python train.py --seq_len=512 --train_tokens=338700000 --steps=5169
Below are experts of layer 5 (counted from 0) of a mixture-of-experts language model. Rows are named gate (a neuron's input weights, with its number), up (a neuron's input weights, with its number), down (a neuron's output weights, with its number) and show model dimensions 256-319. Each number is 200 + 20 x the weight over its row's rms, rounded and kept within 0 to 999.
Before each expert's rows: "comes after" lists some tokens at least twice as common just before its tokens as in all text. This comes from a sample of Wikipedia text that the model never trained on. Tokens count by the router's weight.

# expert 13
comes after: " to", " he", " and", " she", " who", " they"
gate30,224,196,216,165,189,224,220,209,211,183,203,212,195,221,239,214,206,188,185,172,188,191,212,199,227,229,196,214,204,198,236,211,204,198,211,186,183,232,182,192,230,187,205,213,190,219,195,210,213,208,240,209,187,212,184,192,199,206,202,212,221,222,206,212
up30,158,162,209,200,178,196,216,194,201,204,233,213,183,171,230,192,203,172,203,200,208,218,223,226,189,215,214,180,201,226,201,220,177,200,205,194,225,167,210,212,205,208,221,192,230,179,230,179,214,177,178,198,209,210,211,174,204,218,183,238,205,228,193,197
down30,169,206,186,221,218,210,170,219,194,197,180,201,168,186,176,150,239,201,180,189,204,235,228,201,180,213,201,193,212,209,218,198,162,204,185,193,183,209,171,183,187,185,243,185,200,193,189,184,213,213,204,242,167,206,174,208,161,261,187,192,198,222,201,183

# expert 46
comes after: ",", "9", "0", "1", "8", " ("
gate0,198,224,214,206,234,189,221,220,175,203,213,182,194,172,188,198,206,213,232,244,206,175,194,203,183,201,221,212,197,182,178,200,184,236,192,211,181,208,205,202,172,236,198,203,184,176,186,174,182,217,175,170,219,230,236,235,221,232,184,167,216,179,187,206
up0,193,215,227,175,215,170,189,211,178,220,233,164,206,224,174,161,193,203,221,193,219,188,187,149,207,233,236,235,203,182,185,177,217,185,222,189,179,203,182,206,165,182,205,199,193,194,200,188,174,237,189,202,224,178,210,198,202,206,175,184,216,170,203,195
down0,177,221,157,206,211,193,186,201,201,211,199,180,193,202,170,226,177,201,218,197,220,175,202,195,199,174,167,199,187,210,222,193,217,166,235,192,195,202,202,205,195,204,180,171,199,197,181,213,196,191,227,223,212,197,196,209,209,231,180,239,199,209,223,228

# expert 12
comes after: " to", " he", " and", " also", " was", " He"
gate0,212,197,183,223,214,213,210,200,188,181,179,173,168,208,167,209,221,216,195,211,201,172,180,193,212,191,185,207,190,215,186,182,172,248,215,197,167,193,194,200,200,210,184,234,184,202,227,256,163,204,217,159,181,165,206,226,162,197,178,183,213,190,181,216
up0,242,182,167,198,192,198,194,181,219,214,222,161,158,171,197,214,210,201,188,224,205,212,172,252,186,194,185,194,208,178,215,207,169,205,196,219,210,209,181,241,217,217,185,201,182,241,220,184,165,216,193,195,191,198,207,189,203,229,196,187,213,185,206,201
down0,207,195,182,205,180,213,195,204,214,229,192,213,239,200,223,206,233,215,193,219,203,213,188,194,210,176,188,186,161,190,190,177,179,249,214,209,174,213,163,235,183,173,165,195,192,238,197,204,188,189,204,176,220,224,202,212,185,198,181,179,224,196,187,177

# expert 44
comes after: " to", " he", " also", " was", " which", ","
gate0,184,228,195,185,203,202,161,175,169,214,177,203,205,215,194,225,216,184,238,191,163,184,169,200,177,167,193,188,202,195,203,229,188,212,189,194,159,197,227,194,203,217,215,205,238,199,194,249,196,174,183,188,208,183,224,199,220,192,203,208,228,213,226,224
up0,222,147,179,217,232,189,226,183,240,211,205,204,195,169,213,187,196,222,178,226,180,227,223,190,224,222,187,185,181,181,222,184,219,207,195,205,189,236,194,234,199,197,188,231,175,171,219,177,210,216,224,208,202,223,180,215,180,212,210,204,174,194,217,166
down0,181,171,185,216,225,182,183,205,210,191,178,214,192,217,150,235,158,238,187,241,212,196,176,194,220,193,203,201,198,184,224,192,190,221,238,183,198,201,191,236,198,169,173,184,160,178,173,228,162,212,216,191,166,202,191,233,241,202,217,185,199,213,238,217

# expert 63
comes after: " ", " on", "1", "2", " November", " October"
gate0,253,200,202,197,184,185,212,165,169,210,184,245,228,187,220,186,199,244,212,214,182,192,228,177,202,189,216,226,205,186,199,165,189,231,229,236,213,206,217,237,202,201,229,157,199,218,232,217,197,219,227,216,190,182,190,193,212,195,179,175,187,228,179,206
up0,169,196,208,197,218,190,202,226,176,179,216,180,188,197,216,169,216,194,205,172,218,202,198,199,191,192,201,234,210,212,200,193,168,168,170,215,203,154,192,179,191,235,247,207,202,199,220,194,238,195,173,217,194,227,214,186,154,191,219,237,169,187,232,187
down0,204,218,218,201,207,209,219,201,188,223,199,191,201,192,206,201,181,204,174,197,182,191,214,188,170,223,191,196,167,202,182,199,191,222,175,181,175,206,219,219,172,234,223,244,222,239,224,201,179,168,207,162,158,229,209,144,218,183,205,189,188,233,201,221

# expert 66
comes after: " the", " The", " National", "s", "The", " World"
gate0,189,180,181,193,199,212,194,217,221,211,221,179,194,152,207,221,211,198,205,231,264,200,203,170,209,205,157,140,183,147,184,206,246,192,174,202,188,218,190,174,220,225,173,223,214,212,212,229,170,166,198,224,187,195,199,181,187,206,223,195,192,184,212,193
up0,182,189,205,243,194,203,176,192,190,153,212,181,193,202,189,208,192,199,190,186,231,189,202,184,218,224,170,197,195,163,187,173,181,184,188,185,217,182,198,170,203,240,217,178,216,213,186,195,200,214,215,219,196,207,187,217,182,173,207,209,214,212,222,200
down0,197,177,208,205,200,198,188,233,207,202,192,195,231,192,190,195,204,213,189,219,206,217,171,167,189,191,155,217,191,201,215,215,214,165,197,190,186,211,187,164,240,164,154,204,199,190,188,211,229,177,189,189,247,222,194,196,232,170,198,205,207,212,249,183

# expert 90
comes after: " ", "°", " |", " (", "1", " /"
gate0,199,259,180,198,202,230,205,212,194,183,231,196,182,226,225,213,198,212,201,204,197,169,214,198,186,212,232,237,210,184,195,196,207,226,181,209,206,237,188,197,213,195,240,216,220,220,190,219,230,174,227,204,201,193,203,212,159,195,218,166,195,202,214,192
up0,161,190,215,222,219,213,223,198,208,185,177,179,183,180,211,213,178,200,179,201,221,191,180,194,212,217,187,214,220,164,160,228,159,179,219,176,197,177,232,199,179,190,212,182,208,205,225,204,191,171,174,193,233,163,180,190,208,215,187,214,221,202,202,168
down0,196,210,197,208,209,206,214,180,208,189,176,207,197,231,171,193,204,182,192,208,205,199,211,220,201,192,213,194,185,192,201,232,172,166,216,242,243,175,190,203,213,194,191,182,208,175,182,187,195,211,198,191,210,212,192,227,214,189,210,160,173,179,181,188

# expert 39
comes after: " ", "|", "–", "0", "1", "9"
gate0,157,180,174,206,216,210,189,187,215,204,210,203,197,182,223,226,207,182,182,173,234,194,228,200,221,160,214,191,184,174,241,209,185,180,202,223,196,175,211,214,211,197,218,177,194,205,206,175,224,162,187,199,191,234,178,211,182,194,189,225,200,185,200,193
up0,185,178,156,177,231,211,175,222,195,185,201,199,174,211,172,226,229,176,195,209,201,195,201,196,205,168,178,193,202,202,193,170,184,235,220,213,177,176,167,188,223,190,206,177,226,211,213,166,202,184,199,198,200,199,235,194,190,194,186,228,224,172,232,227
down0,213,211,216,228,190,225,225,190,182,223,173,241,198,205,197,212,156,203,226,201,209,187,216,209,192,209,194,208,140,222,177,180,213,156,183,205,233,197,221,226,217,219,177,202,193,183,187,182,215,170,208,220,234,223,218,220,165,211,210,197,189,181,201,220

# expert 60
comes after: " |", "1", "2", " Stadium", " at", " W"
gate0,223,197,211,188,208,186,168,196,179,217,222,214,193,199,167,228,183,215,213,206,204,206,228,221,219,201,208,208,187,220,175,194,208,178,212,186,215,184,203,200,186,169,208,172,233,165,206,145,232,229,215,220,215,171,200,214,243,170,179,218,190,188,197,201
up0,177,213,187,196,212,206,170,193,217,159,191,181,166,175,188,193,204,177,177,167,166,192,156,190,199,217,189,206,196,196,189,201,190,238,217,225,212,183,202,174,209,254,184,206,161,213,201,252,184,206,184,185,194,219,174,198,190,216,195,180,183,190,218,201
down0,224,159,204,215,183,186,211,190,174,189,202,162,197,169,186,233,198,207,203,210,222,198,190,187,189,148,165,210,189,195,195,226,220,213,193,189,236,207,227,200,184,184,161,173,242,207,216,193,185,224,214,203,199,134,192,208,199,197,217,146,191,192,171,205

# expert 64
comes after: ",", " of", " the", " New", " United", " in"
gate0,180,181,177,228,203,186,203,204,205,176,202,228,210,202,212,209,213,195,213,187,195,212,226,212,197,207,194,190,205,187,217,213,133,173,195,211,175,187,189,203,195,176,202,187,194,219,213,173,218,237,183,222,197,185,206,212,199,199,201,184,230,189,172,197
up0,173,256,222,197,216,186,221,200,204,230,219,208,226,158,212,212,196,192,241,206,190,207,206,191,197,238,185,178,195,222,241,224,226,193,181,191,199,220,217,189,219,184,161,210,173,204,197,231,197,178,184,219,182,200,206,172,198,198,205,214,198,179,212,211
down0,199,200,197,188,177,163,190,246,212,217,216,196,226,184,189,171,192,201,231,211,213,219,209,175,187,195,206,220,170,234,218,189,162,185,201,199,197,217,199,258,248,205,188,209,167,173,177,196,223,161,201,198,168,170,165,172,236,154,187,192,178,204,232,174

# expert 56
comes after: " ", "9", "1", "0", "2", "4"
gate0,192,170,210,234,191,184,174,202,161,175,181,184,201,183,214,199,217,196,199,190,153,227,178,204,175,162,184,225,213,197,224,187,203,182,203,178,204,231,183,222,195,208,230,175,206,178,239,199,201,186,166,214,184,198,194,174,190,193,232,203,195,202,203,225
up0,184,227,193,215,190,198,218,179,173,189,223,228,199,200,222,199,204,178,186,196,156,215,199,204,204,170,200,184,203,204,211,197,186,182,196,223,193,206,206,158,189,190,214,191,163,166,231,213,202,201,163,201,160,214,193,203,189,189,181,202,209,194,194,241
down0,193,157,216,218,197,187,189,219,172,225,217,178,194,196,176,216,199,219,186,229,182,168,171,194,198,161,196,171,222,175,188,231,199,202,235,188,209,202,161,194,179,160,215,212,203,208,197,179,188,219,219,232,214,173,165,172,187,225,175,189,244,200,225,180

# expert 4
comes after: " ", " the", "–", "/", "6", "oph"
gate0,200,226,186,177,169,202,199,190,234,207,196,200,164,177,237,183,202,200,200,238,184,209,215,191,203,212,183,197,185,197,238,215,181,193,174,207,200,184,161,188,167,191,182,203,150,168,175,209,216,227,179,208,215,184,180,208,189,167,182,186,187,207,217,223
up0,211,197,212,187,268,216,199,205,203,236,201,207,190,201,205,189,184,218,227,198,200,202,190,219,225,185,183,218,178,152,219,182,186,207,220,180,147,202,176,155,191,213,182,165,207,240,197,186,145,224,210,221,210,185,181,187,166,199,178,212,208,174,210,185
down0,217,188,223,214,197,246,231,181,202,235,190,183,183,199,184,237,160,166,212,183,213,197,196,187,194,195,179,199,191,198,218,225,207,203,183,203,220,232,206,228,199,187,189,216,231,194,196,208,219,225,174,204,150,230,210,188,184,186,180,201,182,190,199,202